From a checkpoint of a small mixture-of-experts model trained on Wikipedia.
Experts: 16 experts in each of 12 layers, 2 picks a token, a softmax router, a shared expert of 64 neurons.
Training: 254M tokens, 7982 steps.
Below are experts of layer 8 (counted from 0) of a mixture-of-experts language model. Rows are named router (the router's row for the expert), down (a neuron's output weights, with its number) and show model dimensions 0-95. Each number is 128 + 32 x the weight over its row's rms, rounded and kept within 0 to 255.
After each expert's rows: "comes before" lists some tokens at least twice as common just after its tokens as in all text. This comes from a sample of Wikipedia text that the model never trained on. Tokens count by the router's weight.

# expert 2
router [100 170 150 121  98 117 169 106 106 175  87 172 177 124  86 168 134 181 154 133 188 159 135 151 156 115 159 152 174 156  94 117  68 147 156 100 166 170 106 176 126 105  85 135  95 172 186  82 158 130 120 184 132 107 142 179 124 118  71  90 143 135 135 136 158 128 110 112 175  76  61 150 131 106 155 108 138 158 174 147  98 155 176 150 109 143 162 176 152 152 143 129 141 139  72 121]
down0 [119 144 139 110 164  87 140 172 191 189 117 129 173 147  73  82 135  98 184  82 129 101 106 112  74  83  94 162 102 103  71 125  65 130  80 155 139 124 132 124 138 129 130 118 155  83  72 129 140 141 101 123 117 145 144  64 147  97 132 113 123 125  90 137 111 154  86 202  99 127  96 110 152  62 137 119 185 130 117 117 174 140  88 126 101  58  76 154 100  98 153 108 117 129 143 155]
down1 [132 145 154 123 137 170 109 126  86 123 109  85 160  94 204 132  98  89 119 116 116 172 103 150 185 101 127 195  92 115 120 195 111 102 146 103 125 101 181 149 103  72 157 172 133 103 102 123 140 105  74 117 121 125  93 142 118 174  82 107 127 130 119 198 120  49 175  87 109 138 132 122  97 111 136 109 134  99  86 208 144 114 131  92 152 129 133 111 132 166 187 157 148 167 102  88]
down2 [ 80 162  83 110 133 149 131  74 149 140 204 140 212 144 163 145 105 105 151 123  73 157 100 190 154 126 147  97 117 116 112  85  84 111 139 175  86 214 135  61  93  74 127 132 140 170 136 130 157 141 115 132 107  76 130 163 152  88  61 151 176 139 129  92 129 119 157  62 125 132 142 158 159  98 120 103 140 100 124 142 109 148 148 120 143 113 164 151  84 162 117 157 109 141 141 131]
down3 [105  90 131 154 103 142 219 111  80  43 101 145 125 132 106 141 134 149 123 104 114 197 105 134 137 107 124 156 148 117  89 206 119 121 162 115 137 126 143 148 140  86 145 111  99 150 162 122 128 132  83 133 128  75 107 194 106 107 121  93 190 150  98 198 128  82  84 138 163 120 141 174 164 158  97 120  96 134 128 145 104 116 165 129 106 164 175 113 182 180 131 102 148 185 147  98]
down4 [ 93  82 120 139 149 156  58  87 143 111 157 151 147 135  84 127 176 129 106  92  94 115 100  93 104 148 119 101 183  95 152  40 104 119 116 156 116  96 170 138 118 112 129 144 155 100  95 143 111 130  54 164 110  48  86 154 136 102  83 129 136 134 112 170 114 160  92 127 140 165  84 166  87  70 157 152 187 167 127 169 174 137 129 154  65 117 116  79 128 142 124 154 110 113 133 142]
down5 [ 66 140 109 153 208  78 117 187 124 120 163 214 142 107  67 158 125 119 190 115  85 123 120 174 102 146  88 121  85 154  81 176 103 100 111 131  78 133 100 151 166 163 154 182 171 108 112 130 111 135 132 143 149 153  84  86 123 100 164 181 118 121 142 155 144 149 128 133  82 115 171  97 129  87 131 116 117 133  92 124 137 115 193 110 132 125 153 185  92 151 109 136 107 120 156 173]
down6 [  1 136 128 119 172 130 109  90  89 142 143 109 119 101  96 110 151 104 111 163 125  90 145  88 141 107 185 147 209 143 104 101 119 128 186 126 113 131 104 101  96 116 119 142 107 150 156 117 134 141 102 140 141 126 136 148 118  72 172 127 172 108  89 131 146 116 146 166 129 169 128 117 187 111 155 110 138 112 166 163  53 153 112 102  79 124 106 108 192 193 134 178 148 165 127 166]
down7 [ 39 160 152 118 137 135 151 151 126 113 101 114 129 119 151  73  81 209  87  97  83 163 122 126 137 111 123 164 133  95 114  97 168 107 164  99 157 144 115 136  80 120 142  87 122 147  81 110 106 119 113 201 104  87  93 121 115 122 108  95 140 158 116 160 161 137 129 132 148 100  77 161 128 109 124 105 128 182 118  98  85 100  73 148  97 112 122 120 194 177  98  63 156  50 156 134]
comes before: " the", " a", " his", " its", " their", " New"

# expert 8
router [140 154 187 143 150 140 140 157 154 180 143 116 140 134 155 148 161 155 172  81 106 160 170 110 159 144 109 100  93 108 119 142 137 182  78 138 103 171 152 124 102 153 135 142 152 147  80  90 112  96  96 116 144  84 117 171 104 160 162 104 122  77 158 142 107  79  80 119  50 132 147 166 126 106 154  95 170 128 102 150 164 147  68 145 156  72  44  98 104  90 172  89 176 143 148 100]
down0 [175 118 102 161 149 144 171  99  91  72 143 129 107  52 131 176  82 122 124 136 174 132 123 106 115 155 155 152  72  76 150 118 109 149  70 148 139 120 145  93 110 141 165 128 139 156 161 151 148 111 167 137 150 178  84  60 164 150 148 203 115  99 145 118 114  89 153 117 186 155 140 165 124 116 116 162 178 119 107 152 131  76 106 103 117 133 119  87 130 214 126 109 118 122  78  71]
down1 [101 124 175 119 137  86 111 108  69 168 171 152 114 133 128  90 101 145 170 106 204 152 182 130 177 163  66  92 174 104 130 117 161 106 102 104 205 108 140 146 126 120  79 130 124 135 126  99 106 102  95 168 135  85 204 192 115 112 134 157 192 119 152 119 111 139  91  84 150 105 134 102 109 142 105 120 141 126 190 161 196 157 110 124 134 147 144 105 100 145  75 134 107 159 103 114]
down2 [135 133 120  76 125 131 199 132  63 112 101 137 100  48 102  92 134  92 129 100  97 111 117  90 101  73 128 127  69 127 125 124 143 140 138 122  83 111 136 135 131 147 129  87 158 158 160 107 120 145 128 166 138 192 117  90 102 109 119 149  84  86 121 106 141 190 197 147 166 148 162 128 164 179 108 168 137  97 122 121 133 157 162 161 121 101 148 222 128 133 141 128 133 176 107  43]
down3 [173 161 173 119 123 128  76 120 112 116 134 132 194 174  88 165 146 152  91 140 130  91 110 112 156 125 125  68 182  84  93 127 126 109 156 151 117 100 125 166 167  57 170 129 150 157 126  90 115 166 124 137 112 113 153  92 204 138  67 138 154 155  93 149  87  93 137 104 159 121  83 111 112 150 104 131 139 136 141 118 145  79 128 122 186 145 187 121  95 126  55 182 133 170  67 135]
down4 [145 181  73 174 139 121  88 109  97 152 119 158 161 129 119  79 142  83 114  88 112 154  66  90 151 103 140 152 138 187  82 194  82  71  92 123 149 104  74  90 102 170 146 107 118 164  94 173 101 105 122 116 120 151  74  82 146 109 131 156 128 183  81 176 139 109  59 144 170 102 109 151 109 130  90 110 148 142 136 144 129 177 118 112 108 152 130 104 181 121 153  91 153  97 154 145]
down5 [188 146 128 174 121 142 150 161 126  85 187 141  91  91 112 189  79 115 179  70 111 120 157  79 131 128  86  68 120 182 127 122 135 146  71 153 117 182  64 119  86 129 147  69 168 104 158 101 122 109 124 157 145 107 111 148 193 153 169 118 105 112 128 105 144  62 168 134 154 152 101 153 114 121  82 151 102 130 125 119 165 114 178 105 187 127 147  89 153 124 157 113 102 115 161 134]
down6 [159 163 127 103 136 151 134  98 173 136 161  73  83 160 122 173  85 116 142  92 124 159 156  55 173 159 114 170 105  79 141 153 153 158 177  69 126 135 178 139 134  83 151 145 124 167 127 127 113 152 111 140 120 194 120 150 157  96 170 104 178  87  43 109 133 119 174 148 137 137 147 143 137 132  89  68 139  93 115  95 127  75 139  77  75  80 116 138 116 118 108 150 152 132 156 173]
down7 [104  68 131 101 146 165 110 165  85 132 133  66 153 137 156  96 101 131 151 131 185 119 147 120 101 113  93 157 155 122 150 157 161 105 176 166 141  74 137 195 164 158 128 134 150  79 152 144  98 157 148 108 114  98 113 142 113 102 146 193  48  90 188 149 142 155 142 108 104 145 129  92  71 144 140 212 161 134 113  92 112 138 128  70 186  75 149 119  89 112 138 152 139 151 150 119]
comes before: " |", "|", " |\n", "\n", ";", "0"

# expert 15
router [166 132 143  88 131 133 157 166 157  87 136 125  89 172 107 135  90  77  96 120 107 107 158 120 159 158 168 112 129 165  95 142  59 113 144 121 156 163 136 101  91 163 172 167  75  83 161  74 164 152 174 164 178 149 157 105 121 134  74  62  83 190 102  91 129 190 116 131 102 144 168 102 160 106  97 128 141 149 186 140 131 185 124 128 131 137 116 161 146 140 113 102 172  77 133 150]
down0 [129 114 138 109 100 180  65 165 113  99 150 156 125 147 117 108 166 147 113 165 128 209 119  83 156 107 107 130 148  31 134 118 121 108  91  92  58 151 167 145 146 152  90  82 132 108 128 116 117 145 179 136 174 124 113 128 143 130 131 105  78 108 130 160 150 127 159 126 124 195  67  90 164 101  97  87 130 138 122 150 136 121 194 103 118  48 140 107 170 134 116 111 169  71 109 112]
down1 [118 120 186 173  93 138 120  94  93 123 164 109 113 159 149 147  92  96 123 134 113 118 124 186 150 115 114 176 102 152 213 143 118 158  68 131 141 123  80 180 113 162  90  89  95 104 117 133  81 128 210  71 132 140 140 167 173  84 143 120 126 143  72 174 134 133 145 201 166 161 143 128 134 136 160  80 140 148 137 137 151 132 101  83 122 119 153  69  89 181 127 117 117 108 171  97]
down2 [139 124  93 146 132 167 193 140 129 156 121 138 119 129 118  96 151 143 167 182 149 110 115 110 116 112 137 232 124 134 121 138 137 151  87 178 144 107 115 127 142 134 167 115  72 149 115 105 131  90 153  56 154 127 155 160 149 110  93 171 145 150 109 189 181 147 114 165 119 214 115 118  62 160 161  91 109 101  79  80 140 118  78 182 106 164  97 119  95 103 163 166 123 112 117  94]
down3 [101 119  51 129 130  98 135 131 120  93  94 101 109 107 128  84 160 177  76 129  91 152  99 107 136 113 120 100 101  99 136 117 228 133 170 147 150 168 126 182 107 136 161 103 112 110 225 133 130 162  84 121 110 167 140 115 156 134 186 161 142  95 175 149 148 134 150 126 162 134  49  99 149 145 172  90 142 110 134 167 139 144 151 147  76 119 133 130 100 152 171 132  79 102 177 142]
down4 [152 150 145 117 128 172 118  68 148 155 100 114  60 128  95 121 123  83  87 124 180 166 138  95 156 141 119 126 137 154 102  95 108  67 164 160  96 104 194 117 109  94 167 159 154 108 105 164 124 185  97 174 120 128 160  96 107  85  84  70 129 108 116 140  83 144 227 129 144 121 127 129  88 117 114 133 150 158 116 182 145 185 106 163 100 129  84 113 102  76 116 134 183 127 147 157]
down5 [ 77 160 164 104 187 122 136  95 159  89  87 183 180 100 116 227 104 131 104  94 102 105  91 173 111 112  94 155  86 117 139 120 122 157  95 164 123 147 142 113 147 144  93 106 118 139 135 122  89 167 125 133  73 119 116 135 131  92  86 101 147 159 118 138 143 170 114  78 126 199 151 152 154  98 152 135 109 117 117 150 166 186 126 111 159 128  81  68 152 200 105 134  94 108 175 167]
down6 [159 157 131 116 159  77 197  81  85 105 145 127 188 124 155 150 189 143 108 148 128 145 184 143 147 118 158 120 166 178 147 119 101 152 182 119  99  85  67 113 100 145 143 135 126  97 118  98 146 122 100 155 131 144 141 193 130 156  98 100 134 130 114 112 191 117 103  90  67 124 123 120 163 121 140 157 163 155 175 135 123 170 141  55 106 131 102 118 106 133 116  94 128 134  26  75]
down7 [169 122 144 150 176 113 132 154  92 141 130 167 177 132 137 160 164  99 170 151 116 130  96  91 125 116 102 117  68  82 109 117 146  30 128 116 117 160 123 103 165 108 132 115 166 180  74  75  98 109 133 138 163 124 111 121 217 169 114 142 162 179 149  97 159  91  83 145 119 144 113  89 170 149 145 132 104  93  99  92  59 118 120  70 193 105 173 122 101 149 130 105 132 123 112 121]
comes before: " ", "20", "19", "-", "1", "18"

# expert 6
router [188 122 161 104 179 117 159 102 144 132 143  87 115 172 181 151 116 165 138 201 104 101 164 166 154  81 101  84  97 140 119 152 124 128 131 198 103 116 149 102 119 151 178  91 138 167  98 119 119  77 166 165 155  95 102 136 132 132 164 111 132 181 124 147  85 144 160  99 150 155 172 133 128  62 128 106  93 138  90 121 179 154  76 183 135 120 138 108 142 146 166 185 137 167 118  61]
down0 [194 146  65 145  81 106  92 110 127 130 184 134 190 180 122 146 107 163 171 152 151 174 151 103 108 130 152 155  93 131  72 137  83  99 128 113 149  62 145 208  99 186  73 146 117 101 120 188 136 128 143 174 140 155 114  68 119 163 192 125 111 128  86 145 153 137 114 139 105 164 174 114 144  90 135 123 159  95 121 136  92  99 113 120 146 139 160 100  88 136 115 153 117  75 138 121]
down1 [146 133 104 101 112 131 168 101 114 129 136 181 110 122 114  84  82 122  89 109 145 106  47 142  66 151 143 185 151 191 168 195 110 149 150 183 148 136 129  91 106  73 139 156 122 131  81  83 142 110 181 128  74 141  99  98 136  94 103  99 145 110 134 136 142 117 190  73 105  53 131 177  98 121  56 123 105 122 100 144 137 154 140 168 104 135 141 126 120  93  91 121 167 100 125 143]
down2 [169  98 166 100 161 124 107 128 109 116 158 159 115  98  72 186  90 165 134 175 110 193 164 117 165 163 166 125  85 122 196  93 157 107  90 149 142  86 161 152 117  96 137 140 124  50 136  94 120 109 127 127 135 126 188 159 132  56 121 124 133 139 144 141  65  95  89 176 125  83 116 103 101 162 111 167 131  90 103  96 142 144 181 160 102 156 140 177 160  99 118 113 102 184 139 128]
down3 [ 75 210 196  76 111 166 137 159  83 101 182 158 129 105 109 144 134 121 132  67 148 165 110 133  52 134 160  90  68  89 101 135 101 128 150 105 195 133 117 154 123  87 114 111 102 132 138 157  92  86 130  56 169 163 140 146 165 120 129 167 128 154 145 105 109 111  73  76 167 125  99 162 102 130  95 118 116 111 118 169 103 102 107 162 104 103 142  95 116 150 172 163 105 126 112 119]
down4 [141 129 200 110 101 132  97 132 113 136 141 152  77 116 132 139 143  85  95 154 133 152 114 124  69 139  95  89 182 149 128 205 122 133 116 163 129  90  95 127 140 187 162 147 146 133 121  97  95 117 207 191  89  58  64 107  79 110 158  66 117  95 110 141  74 129 152 144 124 181 157 182 153 152  98 109 115 100 120 146 132 176 140 133 107 127 119 182 134 110 108 172 139 133  93 100]
down5 [129 117 123 192 121 125  43 114 156 183 147 150 174 178 167 154  90  66  55 119 154 153  99 162 141 165 131  73 117 121 117 121  92 168 128 134  81 169 112 121 119 136 151 107  90 157 148 145 156 151 120 113 128 164 148  83  64 129  85 184  80 126 149 120 130 101 129 168 144 102 147 170 102 181 138 129 133 101 145 114  83 130  89 130 197 137 186  94 161 107 149 121 105 131 173 123]
down6 [ 66 101 128 140 129 128 101  93 210 163  80 125 138 101  86 132 119 134  98 124 141 181 174  65 164 121  94 101 144 156  86 157 130  10 134  89 147 169 178 133 162 142 145  95  90 108 162 109 115 123 139  69 130  90 137 102 134 180 169 144  84 145 141 114 114 112 173  88 109 157 129 145 116 105 149 145 116 102 179 112 156 119 156 121 124 138 175 100  73 148 162  83 122 126 120 143]
down7 [ 61 151 115 143 101 144 128 121 138 132 100 162 141 143 149 116 106 177 165 105 134 179 131 103  98 117 119  49 134 141 155  96  82 143 127  78 160  95  94 103 101 187 102 158  95  86 174 148  90 106 180 130 188  70 146  96  95 152 130 113 101 175 148 161  82  45 109  81 139 150  75 119 151 128 147 126 167 171 107 125 128 156 130 111 151 176 151 154 102 157 172 160 141 103 167 151]
comes before: " ", "|", " |", "-", ";", " Team"

# expert 1
router [108 108 194 152 107  97 169 140 111 168 134 142 104 107 142 111 129 125 104  72 134 126  95 123  92 149  92 136 164 124 105 103  64 148  70 144  71 107 149 136  75 104  97 129 163 101 100 177 100  91  95 167 118 105 175 119 128 124 204 170 109 104 136  99 119 127 147 165  52 106 102 127  76 193  73 138 114 127 123  92  92  59 116 113 152  96 167 124 159  78 132  98 105 123 106 158]
down0 [227 145 149 146  62 110 137 149  90 108 153 109 147 104 148 150  93 137 126 136  84 140 103 133 117 102 123 135 184 163 129 102  97 127 208 130 110  69 154 141 118 127 107 116 146 120 100  96 122  95 158  93 103 168 107 186 101 144 106  81 155 118 126 144 125 185 114  95 119 142 158 103 120  94 194 100 140  99 199 183 179 135 126  93 111  84 119 163  67 132 103 157 141 149 181 156]
down1 [ 87 105  59 133 104 175 144 134 138 120  93 202 145  88 108 143 103 106 101 170 182 154  86 117 110  76 101 137 106 119 128  86 189 142 144 187 123 100 157 150 190 178  80 153 137 161 132 165 134  41 152 120 161 113  87 167 157 124  62 142 127 133 149  93  98 103 118 104 146 142  98 112 123 129 119 151  90 116  96 143 126 115 149 142 112 164 151 162  82 166 159 160  84 165 156 160]
down2 [101 103  98 168 174 134 150 124 189 112 104 140 171 106 157 116 126  98 126 121 141 148  62  93 106 165 150 125 131 149 131 102  93  84 147 181 141  72  82 167 130 125  90 118 113 140  91 134 185 119 121 133 127 155 123  66 150 159 181 156  68 106 109 131 109  95 121  90  26 143 126 179  75 152 152 113 131 141  81 198 148 100 154  86 141 150 126  96 130 178 140 128 120 138 178  98]
down3 [110  64 153 128 118 109 136  95 132 121 158  90 126 158 178 134 159 146 113 190 178 143 102 101 159 103 136 146 114 113 149 113 124 122  91  75 141 103 131 146  87 137  92 134 144 162 110 109 127 116  87 101 128  72 116  98  91 186 135  49 106 179 150 135 170 134  91 135 122 125  95  58 140 101 200 170 102 137 122 131 176 154  88 157 146 158  36 189 136 123  92 130 177 103 125 116]
down4 [142 156 110 151 126 141 103 167 141 114 185 174 120 111 182 178  71 126 110 154 119 115 130 122 158 106 126  74 148 116 184 101 100 161 152 141 140 141  91  97  90 140 137 120 132 178  74 109  79  75 146 114 104 192 164 181 127 143 124 123 137  82 140 125 137 168 127 102 161 125 162  82 123 146 110 181 140 109  93 120 149 147  89 101  87 168  48 123 147 156  82 217  94 119  86 111]
down5 [105 179  68 210 166 140 133  68 104 124 138 154 109  71 111 191 142 123 158 127 109 131 119 151 168 129  94 108  87 186 146 139  83 151 160  76 130 108 129 170 101  99 167  53 218  92 131 113 138 115 153 124 126 160  85 153 118 119 105 119 125 107 125 108 201 126  98 102 146 134 142 125 212 133 143 104 114 110 172 157 136 109 129  93  94 141 140 138  99 152 105 155  88 124 126 152]
down6 [108 142 140 132 119 155 157 143 119 158 110  89 133 133 100 124 110 158 122 138 132  90 171 161 106 136 143  70 113  89 112 111 184 104 137 123  67 160 114 169 145 171 103 131  77 172 115  65  83 124 111  93  97 113 168 123 174 140 126 153  77  90  71  79 210 185 173  98  74 119 165  88 196 145 120 143 126 134 142 118 146 135 118 127 107  96 133 151 151 108  80 103  79  77  75 112]
down7 [146 116 179 129 129 102 125 120 112 126 145 141  90 121  84 118 160 105 139  71 145 133 155 103 151 159 134 153 120  97 131 131  35 172 157  46 116 121 153 153 119  69  82 166 125 129 113 103  93  55 145 129 109 108 115 176 173  81  97 149 164  84 162 148  94 150 134  98 117 139 132 130 132 167  50 109 120 135 204  74 149 156 154 128  83 130 142 135 102 163  67 151 104 133  86 141]
comes before: " of", ",", " was", ".", " and", " in"

# expert 11
router [139  82  95 196 109 174 152 164 148 134 153 107 154  62 146 114  88 129 125 149 122 143 131 130 138 189  95 127 156 131 151 123  85  88 174 153 110 101  71 106  97 149 126 117 127 119 122 127 126  84 136 150 167 154  96  96 135  64 107 162 121 145  84 150 133 108 193 123 174  88 153 127 152 184 137  90 123  73  49  82  99 117 181 116 148 143 167  93 129 198  78 144 117 171 135 117]
down0 [123 138 113 170 173 101 177 125 100 131 117 131 110 143 130 149 151 136 135  95 164 112 119 111  89 155 168 109 132  91  94 162 152 209  83 164 126 156  64 175  27 102 124  81 129 159 135 108 109 133 152 102 120 160 122 112 119 167 173 102 146 163 149 124 174 113 105 193 177 121 107 103 162 134 148 106 136 121 143 127 139 141 110 149 177  96  96 207 178 152 121 178 115  62  96 143]
down1 [ 71 108 144 113 132 113  52 141 136 120 106 166 105 111  86  72 160 154  81 161 115 217  59 125 132 145 111  73  70 125 136  93  92  82 137 192 155 131 131 176 159 133 126 113 164 152 107 190 147 102 115 174 133 133 144 206 159 154 174  99 181 117 146  99 135 150 111  70 116 118 159 130 102 127 137 169 119 120 145 158 137 117 160 126 112  84 102 107 142 142 154 124 122 100 120  82]
down2 [183 148 117 147 145  89 112 145 136  94 215 117  73 105 165 158  60 143 104 123  94  98 122 117  62  54 123 116 154 189 142 165 151 152  85 134  94 145 131 107 169 140 133 134 103  94 112 177 102 140 142  74  96 168 142 178  86 130 143 109 139  92 150 126 156 105 119 164  96 154 152  77 156  49 115 107 111 166 167 151 120 161 117 147  87 147  91 125 145 101 113  85 137 151 154 147]
down3 [156 134 154 126 114 177  96 166  96 132 123  81 141 118 134 134 140  85 142 150 144 136 124 142 130 151 124 120 164 197 116 133 176  85 138 135 149 136 134 119 119 114 102 112 104 146 146  73 136  86 144 174 127 131 147 152  43 124 104 229 129 129 120 144  83 102 122 205 111 108 165  81 102 121 136  91 142  77 159  95  84 112 165  78 147 130 113 127 163 195 125 157 132 167 155  34]
down4 [165 141 177  87 121 126 150  77 134  85  51 139 149 128 143 111 147 119 131 130 116 132  65 175 123 126  68  83  86 140 112  92 128  95 215 139 105 130 152  89 170 175 122 125 189 112 107  93 140 225 103 161 102 118  56 112 146 110 129 171 111 113 132 115 145 100 134  99 103 116  90 143 103 119 166 141  65 150 108 146 141 161 141  94 178 129 120 129 127  92 155  89 117 157 166 128]
down5 [109 155 144 134  89 144 185  97 129 202 185 131 155 131  71 129 134 154 103 153 100 116 127 165 112  91 134 124 141  81 117  99 178 191 152 168 142 153 116 148  92  86 157 137 135 201 135 128  90 133 158 142 165 178  64 156 112 140 136 143 168 117 123 144 127 117 122  80 138 110 108 122 117 201 148 192  90 173 175 191 118 153  73  89 117 104  84 117 141 166  84 114 137 106 118 129]
down6 [146 153 140 118 120 137 152 159 124 127 119 133 194 128 154 106 106 121 128 176 115 139 157 105 127 145 115 143 147 115 124 146 156  90 123 161  78 204 131 149  84 203  93 148 153  78 108 122 104 106  94  73 117 140 122 143 132 119 163  23 123 133 155 122 118  71  77 153  74 169  89  94  88 144 166 161 157 170 147 171 187 111 186 105 158 137  98  77  96  82 108 119 114 117 157 124]
down7 [154 100 136 133 151 119 101 122 156 139  90  67 162 118 152 129 108  72 116  38 121  73  93 159 109 118 122 141 108 113 144 141  59 166 108 114 159 199 167 147 151 115 168 161 100 113 128 104 118 120  83 121 135 170 107  81 139  83 179 100 122  71 119 104 181 131  98 130 109 125 159 185 157 106 174 120 137 160 122 163 157 160 197 128 137  90 173 151 110  65 121 124 134 143  70 109]
comes before: "-", ":", " a", "\n", " by", " an"

# expert 13
router [149  90 121  70 156  70 151 140  89 110  98 116 127 152 165 128 176 118  76 139 149 140 109  97  71 102  78  68  85 140 118 120  98 129 104 115 134 113 146 146 182 160  79 126 156  99 102 159 120 144 103  85 157  89  94  87  65 188 116 137 156  99 105  71 144 132 112 151  87 168 124 113  99 201 130 158 122 110 149 163 138 113 100 114 144 140  60 157 105 111 175  72  97 119 179 125]
down0 [ 42  88  82 154 133 117 104 104  79 187  85 167 143 162 148 162 107  94 159 163  98 203 152 126 137 116  99 112 160 141 101 173  97  74 127 186  98 141 127 100  97  71 104 150 129 154  79 116 129  72 138 135 120 145 109 165 165 125 195  87 104 133 166 150 181 143 138 106 116 117 130 178 162 143 101 102 160 134 135  78 136 105 120 119  89 115 144 124 133  80 111  80 104 167 131 171]
down1 [128 105 118 143 106 122 104 130 163 118 187 160 103 152 100 161 163 133 155 156 111 106 141 141 165 134 116  78 163 143 102 112  95 153 124 122 119  68 128 116 123 155 140 179 125 115 173 147  91 161 141 110 167 118 148 169 174 161 115  95 171  62 117 124 113  91  96 101 160 119 153 148 125  89 107 156 169 125 143  95  75 140  78 168  87 167 115 181  69 170 171 213 164  50  94 156]
down2 [139 127  68  84 120 167 104 157 147 132 139 141 146 172 161 128 150 158 203 163  97 115 164 185 106 162 117 121 119 111 115 125 147 185 143 113 139 173 111 147 130 134 145 110  80  72  97  95 185 137 181 128 169 187 201 120 136  89 188  97 124 175 160 157  77  52 147  86 135 112 176  80 171 146 164 125 156 105 124 124 129 129 138  92 122 112 136 123 121 144  90  83 170 127 129 130]
down3 [ 72 107 180  50  72 108 176 196 135 109 120 137 124 127 120 109 157 103 179 130 132  99  56 107 136 125 104 116 133 109  88 148  94  46 159 151 139 155 114 108 193  88 142 121 126 163  95 119 136 127 102 133 127 108  75 125 115 120 141 130 113 164 186 113 130 105 111 119  92 151 143 120 143 168  74 162  77 178 127 182 176 134 139 162 142  98 131  83 158 128 137 127 133 178 196 139]
down4 [131 104 168 128 169 151 177 102 119  75  99 204 127 125 103 119 156 154  96  92 117 130 107 189 140  78 168  97 159 159 153 122 130 174 103 129 102  99  94 121  52 117 112  99  51 111 136  48  56  90 143 142 159 139 139 158 159 113  99 121  98 141  94  31 129 134 105 126 158 111 108 113 141 117 143  82  91  87 133 128  91 121 101 119 111 137  95 151  84 135 113 158 133 138 158 106]
down5 [160 200 105 145  97  86 115 142 181 131 120 184 131 124 152 154  86 119 144 113 128 149 139 157 115 103  93 115 138 191 164 114 178 105  83 124 135 150  69 134 154  87 103 169 169  99 147 122 105  98 154  65 118 135 120  84 157 109 150  66 176 151 140 121  96 124 136 133 156 153  88 150 103 148  51 147 142 148  98 127 137 214 126  62 141 168 157 193 128 144 168 114 152 165 118 118]
down6 [ 91 166 173 137 137 147  96 100 105  86 166 125 143 137 107 124 148 158  96 115 119  97 105 108 128  77  73 127 143 152  77 136 140 129 138 179 117 126 112 101 115 122 222  99  99 147 115 129 141 168 152 172 184 177 158 102 119 131 229  97  75 132  94 127 160 113  71 121 166 160  96 183 138 104 117  89 169 142 134  96  86 139 119  87 147 122 185 128 123 174 149 125 172 149  94 163]
down7 [106 126 131 138  88 169  90  96 158 123 158 163 102 125 131 119  95 130 157 165 143 120 112 109  78 141 132 103 154 169  68 170 150 161  62 175 111 162  88  83 158 182 170  98  73 139 160  89 131 154 154 110 178 117  82 168 112  97  77 138  91 114 117 162 180 119 161 164  78 111  63  96 160 125 118 122 143 115 138 166 152  87  59  80 162 127 146  90  76 158 123 142 138 137 133 125]
comes before: ",", ".", " in", ".\n\n", " and", "0"

# expert 5
router [185 116  87  65 156 160 122 110  60 107 121 141 134 116 157 174 135 124 113 101  84 109 173 167  93 146 122 115 132  54 108 139 160 120 129  90 144 123 107 107 167 134 144  91 111 143 151 119 197 160 125 125 189 150  82 129 136 179  89 155 175  98 186 129 121  96 103 128  85 105 170 158 148 101 169 201 152 108 134 129 131 149 131 116 187 173  71 132 106 171 148  92 101  78 112 136]
down0 [137 166 109 136 118 145 113 127 158 151 172 115 135  83 135 175 125  77 190 177 160 168 108 124 209 132 101 130 150 167 125 132 172 114 157 140  89 100 127 129 106 101  70 109 120 137  78 158 115  98 120 149 149 131  97 115 171 145 170  61  92  87 132  74 132 116 134 121 133 123  93 111 162 133 140  74  75 145 125  97 163 123 129 150 129 129 149 102 128 106 156 221 188 146  51 181]
down1 [ 76 122  85 113 153 148  99  67 163 163 134  97 182 153 151 157 151 135 145 134 127  74 120 132 104  90 118 150 103 111 120 131 138 114 141 149 177 119 111 138 112 164  91 139 151 157  84 137 111 160  99 156 156  65 121  71 138  73  97 139  93 132 124 159 106 114 135 105 181  40  70 169 185 161  75 129  54 155 165 148 125  85 117 159  91 121 171 143 105 106 164  93  89 140 144 144]
down2 [143 115 133 144 135 156  77 129 174 117 155 161 121 160 101 145 137  98 151  94 132  66 153 133 180 183 171 161 144  90  87 120  32 113 144 117  92 161  50 108  86 119 191 157 146 142  99  86 120 123 155 121 161  90 145  88 161  73 114 149 111 110 121 172  77 172  99  89  70 135 138 128 142 148 115 100 146  69 127 104 162 136 128  89 127 117 105 133 122 124 104 142 187 127 139 189]
down3 [169 109 180 102 100 170 100  79 201 107 114 149 129 130 132  92 101 127 149 163  82  96 138 138 181 125 180 113 106 122 133 148 205 143 208 137 139  95 144 145 147 106 107 130  82 163 182  69 122  97  99 144  96 145 135 161  87 103 132 105 170 129 155 103 162  82 151 124 132 151 131 157 113 170 145 154 133 165 186  92  79 174 133  68 128 182 164 102 132 137 149 157 165 152 142 141]
down4 [128 122 180 168  85  95 130  94  87 134 110 166 106  85 130 160 121 114 128 132 156 144 139 105 138 147 126 160 154  87  91 158 121 140 117 152 141 136 148 114 135  67 138 157 107 141  58 170 131 111 124  97  68  88 140  87 138 152 109  58 205  62 120 171 109  89 109 153 137 129 117  70 136  95 139 185 147  83 135  34 120 168  84 150 174 105 148 111 114 123 129  85 109 172 147 113]
down5 [116 125 161 122 125 141 165 114 148 130 132 147 113  84 136 125 129 179 125 230 119 124  96 107 176 174 164 130 137 107  99 116 161 129 160 138  96 157 116 202 129 124 150 141 175 169 226 152 110 117 118 155 124 121 149 131 202  74  96 124  44 113 139 144 114  92 132 101 123 159 109 155 156 110 108 182 125 129  81  59 125  99 155 110 124 160 129 170  87 167  93 116 156 124  97 145]
down6 [177 134 160 145 107  91  83 106 136 118 149 154 111  95 138 107 147  92 134 108  73 182 149 169  99 139  89 119 119 155  90 131 118  96 121 117 151 126 196 125  74 181 166 168 165 150 106 190 115 185  71 103  82 130 153 149 101 113  84  95 122 139  65  90 174 143 140  79 128 139  77 185  89  82  98  87 163 107 128 115 115 124 156 145 140 115 172 109 136 170 152 134  74 164 129  90]
down7 [ 96 155 155 180  82 115 140 134  77 162 129 101 175 167  53  72 141  73 140 120 141  70  91 141 118 120 112 144  80 160 129 130 119 137 114 117 110 173 161 123 131 121  93 151 180 160 112 152  85 178 143 137 110 104 194 131 146 129 157 168  89 117 132 151 108 148 115  55 138  86 148 161 146 151 105  76  83 129  98 127 102 137 131 135 114 103 163 147  96  84  77 153 168 199 183 149]
comes before: " |", "–", ".", "20", "19", ")"